Experts of a small language model.
Size: width 320, vocabulary 2048, 37.5M parameters.
Experts: 48 experts in each of 14 layers, 32 SwiGLU neurons an expert, 6 picks a token, a sigmoid router.
Training: a variant of Adam for the experts, 214M tokens, 3270 steps.
Below are experts of layer 4 (counted from 0) of a mixture-of-experts language model. Rows are named down (a neuron's output weights, with its number) and show model dimensions 64-127. Each number is 500 + 50 x the weight over its row's rms, rounded and kept within 0 to 999. Numbers have three digits each.
Before each expert's rows: a language model's description of what the expert responds to; "comes before" lists some tokens at least twice as common just after its tokens as in all text. This comes from a sample of Wikipedia text that the model never trained on. Tokens count by the router's weight.

# expert 0
It responds to: Past-tense verb endings. Word-final suffixes completing verbs and adjectives, mostly -ed after a verb stem (plummeted, expanded, covered), also -ing, -ible.
comes before: " the", " to", " a", " in", " by", "ed"
down0:581503468503480517564460510417530469534445456424531570535618557415497411506553489437516506428436586583522510450510565466482548513441513550564464538553515517525540459591557479544441572466537407
down1:603460558456468516456473465426449532497509483519525445478467477530488476594502594478450423441454430491537487422401539490468558576511506461566522425463456505406584422524533451553591520489469435

# expert 2
It responds to: Name-final word endings. Final pieces of proper names and place names, such as burg, ville, ford, shire, ia, ina, often right before a comma, pipe or parenthesis.
comes before: ",", " |", " (", "'", ")", ";"
down0:501481516536463573456529518472543488606443436384501466450431503522471610486538552522579552486490475470539558547574477544513570526516555533496404476474546520457491543591526495546451492517424545
down1:475527543435459520473537478461521467551414546350497546433494456507494515524495450571548604439603515621479539477472453511609514427513533461413522541497417596608527528559499512604604466472430515

# expert 15
It responds to: Adjective and noun endings. Word endings like -tic, -ical, -tion, -ed, and institutional or media nouns such as Award, School, University, film, novel.
comes before: "s", " of", ",", ".", " in", " and"
down0:510533548548384405445481534587534593525473489439553577548525373493541494495609489427457544535498457537448471556411446485581591514430499499508453446472562495554481445454535482543440501514443557
down1:508466444458471502485576457498511448566488513448516544488424475422531480478532411433424452467490464454550449436548490427586495533509500341463528555492353543576552532512405593665451534536489483

# expert 19
It responds to: Numbers and digits. Numeric tokens in dates, percentages, measurements, vote counts and tables, such as 27, 68, 35, 00.
comes before: " |", ".", ")", "th", ";", "°"
down0:469491494462466448477533544565437575381468499456492448463540455442449524373498524389498513468537544516492515540551417606379578477545483469464512506508467525586582472485494593609432483511525470
down1:542518460482533549525574557513510410451531514429456420501474444535419645503434521463495597555402517515564416506487443473569589523474448570450478511529532482466434573533571500477532456469395460

# expert 28
It responds to: Word-final suffixes, decades. Closing pieces of words, such as the s of decades (1960s), adverb -ly (ecologically, poorly), plural s, plus years and season.
comes before: ",", ".", ")", " of", " in", ":"
down0:414556454476507521450611503552432428516509509530500528505489446478553483497513460494469442423476565520535570488460464468493495514448405508510408481497460612546421512438465477477600548454544464
down1:556440581489407526445463519444574487554503525443433533461457542476472483477529580449486526510557480568432505550545599525521432497607492484537417520528515539440573522547538516605551579469531464

# expert 8
It responds to: Prepositions and range dashes. Prepositions after verbs or nouns (with, from, of, at, during) and the dash or to joining date ranges in biographies.
comes before: " the", " a", " 19", " his", " 18", " an"
down0:519475488532530514604545436591501454504498515572451506523491535489493478565513595556533427505486468476547411560421539586531513539430493481476475543484484435476520495561469525558481493539549528
down1:552585410493480438481548530526505469445524517442622552547612469513470471578623609564492447559532492539494457497508522513534515452603532482493453555469462398497534512450530445529583458537513582

# expert 9
It responds to: Clause-ending punctuation. Semicolons, periods, commas, closing parentheses, line breaks and table pipes ending clauses or cells, e.g. marry; or ). in prose.
comes before: "\n", "-", "|", " The", " He", " and"
down0:546602526452393512587488421524501492517532453475486421517488512580491548506450478477556514527451616472532587555535578550517441508491445507562506523518492472509557550481450506487476511425536509
down1:419506523506454443548534484442539479516588521481509452548468518530593360521496454473420541459515442540493488556466485424423555502471406455434439486488550445428582464442464525495531456417494599

# expert 3
It responds to: Line breaks, prefixes. Line breaks before headings or list items, bare spaces, opening brackets and quotes, and word-initial prefixes such as tri, sub, inter, anti.
comes before: "-", "\n", "|", " |", "==", "The"
down0:515522438529488429473512471474569511467438456542502523532552511491456504491440412501515428451489522512611515518415538494560428485464446474501470520563585445420522546551557454488457485570579418
down1:561561450381475534489539417552438502471467401604550455483524399516538528549515493439532518493515552529512489508470469432515484483424445410513545479482432547442497556606494492559482478471534529

# expert 35
It responds to: Verb stems before suffixes. Verb or noun stems cut before an ending like -ed, -ing, -s, such as climb, develop, offer, work, record.
comes before: "ed", "ing", "er", "ers", "ation", "es"
down0:553478517432492526366468426518518430512632465540489560472461538520532510475451547436550481536488545450520455506419466532523459519541534498477513571544420459530578486503434460482508435535560491
down1:430563526588485561504522533447449490438489498546458444446533497467424635595498418526456464524556534467489564540440464523545430451478535449487414625551418523526584551520558467442497401527529477

# expert 13
It responds to: Plural and noun endings. Plural suffixes and final noun pieces such as s in minutes, ies, ations, years, States, percent signs, usually before a comma or of.
comes before: ",", ".", " of", " and", " in", ")"
down0:567515518480422557468528449533514493555449449486445508444537611457528500550396500533455497457429445506461546493512521567468520489494436498448520451419527508498553464493497496458339478547427493
down1:500427462507537595619565464479622483466483473503526461469427548466466502561582538344563403504512496459473473492474412514516499585441558489486513420480555484459514496544469466504567492445505525

# expert 10
It responds to: Mid-word syllables, word starts. Early and middle syllables of words and names, like ri, li, la, ca, Ri, Ni, as in comp-ri-ses, con-tri-buting.
comes before: "s", "d", "al", "n", "ation", "or"
down0:489541569504470544445509558525579473467482425511515465563466484468476470492427608487465532591506554535455371513519424359503531547557473489460551371510423501504506556518416511418513464463484568
down1:476528474570498471490431488534509493551472473508507508435423433502550553483533397619548479571467514542463499515520388466525510447554513473468548490512539543313570532546552432500498596523511484

# expert 18
It responds to: Prepositions after verbs. Prepositions and function words following a verb or noun, such as of, for, at, from, with, into, and was, before the/a/his.
comes before: " the", " a", " his", " an", " her", " their"
down0:515498583377478554522431453561480460527656456521537521480611426445515489475473479575526543507532556531481435512495557449492462531564529484540566395473494433565513617558547441422499381528537544
down1:575474492514522544435478491567515549497574581479471515389496540459582510493559471548416510520489526415533432505533499558449440611582576535566515539408404450537488408540446468568572514559546497

# expert 16
It responds to: Function words after verbs. Common function words, especially prepositions like to, of, for, as, right after verbs or nouns (conversion to, consists of, uses to).
comes before: " the", " ", " a", " re", " his", " an"
down0:530479471493498472511487445438447508567450483528391415419451492547554583435444538427412432516466534517509489458544440517449556392547516517455488500510492553415571485516529445510551449507456455
down1:521506523478508487437465488512472500517520571463531573492457460558531551472547528486487524487547526501508419547489448454490572502491545528487384508533507458412455460518513571428520597529493438

# expert 27
It responds to: Table and list structure. Pipe cell separators ending table rows, list dashes after line breaks, heading markers ==, and closing punctuation such as ). and commas.
comes before: "\n", " The", " 0", " 1", " In", " He"
down0:507520500489506504562595483473488607560591438498528520518560473478519416570555478540511485522556556519483484472495494535514487478509446461466418410437433441445564542504382514484509453504544572
down1:443546489460495580535605519516496532447543407565463472513469456546476475542559487490526409421483563503541530464570468457427506566471569512513594557480458435468442460553509513543420564513538580

# expert 34
It responds to: Years and table numbers. Year and number starts in lists and tables, like 19, (19, 0, 1, plus won and verb endings in sports or election tables.
comes before: " |", ":", "|", "–", ")", ";"
down0:481547587545475390456452606476482558486557566465551503548437543534384483511432508446433519464524534516541518441484495443498492535497555487538454516535435373444524527412502449467554496444472478
down1:454554453481596582519474497504465534461514506545582617516588666444566482445507510524442498524467473447497439436543417470404577544542533525453453573574491506529548484439506505416557543537534531

# expert 25
It responds to: Agent nouns and roles. Suffixes forming person and role nouns like pain-ter, musicolog-ist, employ-ees, and whole words such as member, player, school, team.
comes before: "s", " of", ",", ".", ":", " and"
down0:484510447523515510594504427507479528517565523555563561580502405507580538482549511518493411487429496482537498479450503526460483557515441428522436499563512419557547545568532529465514570414447381
down1:463566483510460424482549549524490432486545515528549509635601493451478470497536463391475470578499521479464487442577538544536394592516474426476446466569549518494440479488461515484472499580570532

# expert 4
It responds to: Year digits, name syllables. Last two digits of years after 19/20 in dates and tables (1910, 2009–2010), plus mid-word syllables in foreign names (Arena, Viceroy).
comes before: " |", ",", ")", " (", "–", "z"
down0:545391582450511437466493595468456590539445488528434422429487530540608550473469587434438537540451460543561494539420415522501503468509490545484530504476506456443536434490512438481508540507525488
down1:418478425453548553556483469492514484471512532550425526448551569461501476510557445469533580467561483559478467489586517507422532583511503515519481491503503504392511534581556609542455526462573482

# expert 20
It responds to: Line breaks and tables. Line breaks, table pipes and header marks in tables, filmographies and lists, plus number words like first, one, four, and CJK characters.
comes before: "-", "|", "\n", "==", "The", "==="
down0:444501485455464636569447499473490444478482521493524419547531475484529551545439458491577455509553425396576561574501424512435457559564411441552480569447382624464468595543500487406498472474554542
down1:508534579501438504552511479395411452363504530514562501470447397467524510540478474415447510567477493466435610460461457504541496518458515531506471417424441501433515458466542434517422437574475604

# expert 11
It responds to: Noun-forming suffixes. Word-final noun suffixes such as -ization, -ence, -ing, -ship, -ology, plus nouns like company, group, building.
comes before: " of", "s", ",", ".", " and", " in"
down0:500451483569435531483419519542436524528572558465467560437357587580514542472613475476477491483536551504512400500585509514513476588407516579451433553584465557501526400412450574497548499493513507
down1:458490511550551493477416494562532390474523447540502536545494504501593489538492469520548463558442551541482435544517461546491535459514540584541521497504424457583450635483492560483444464470535475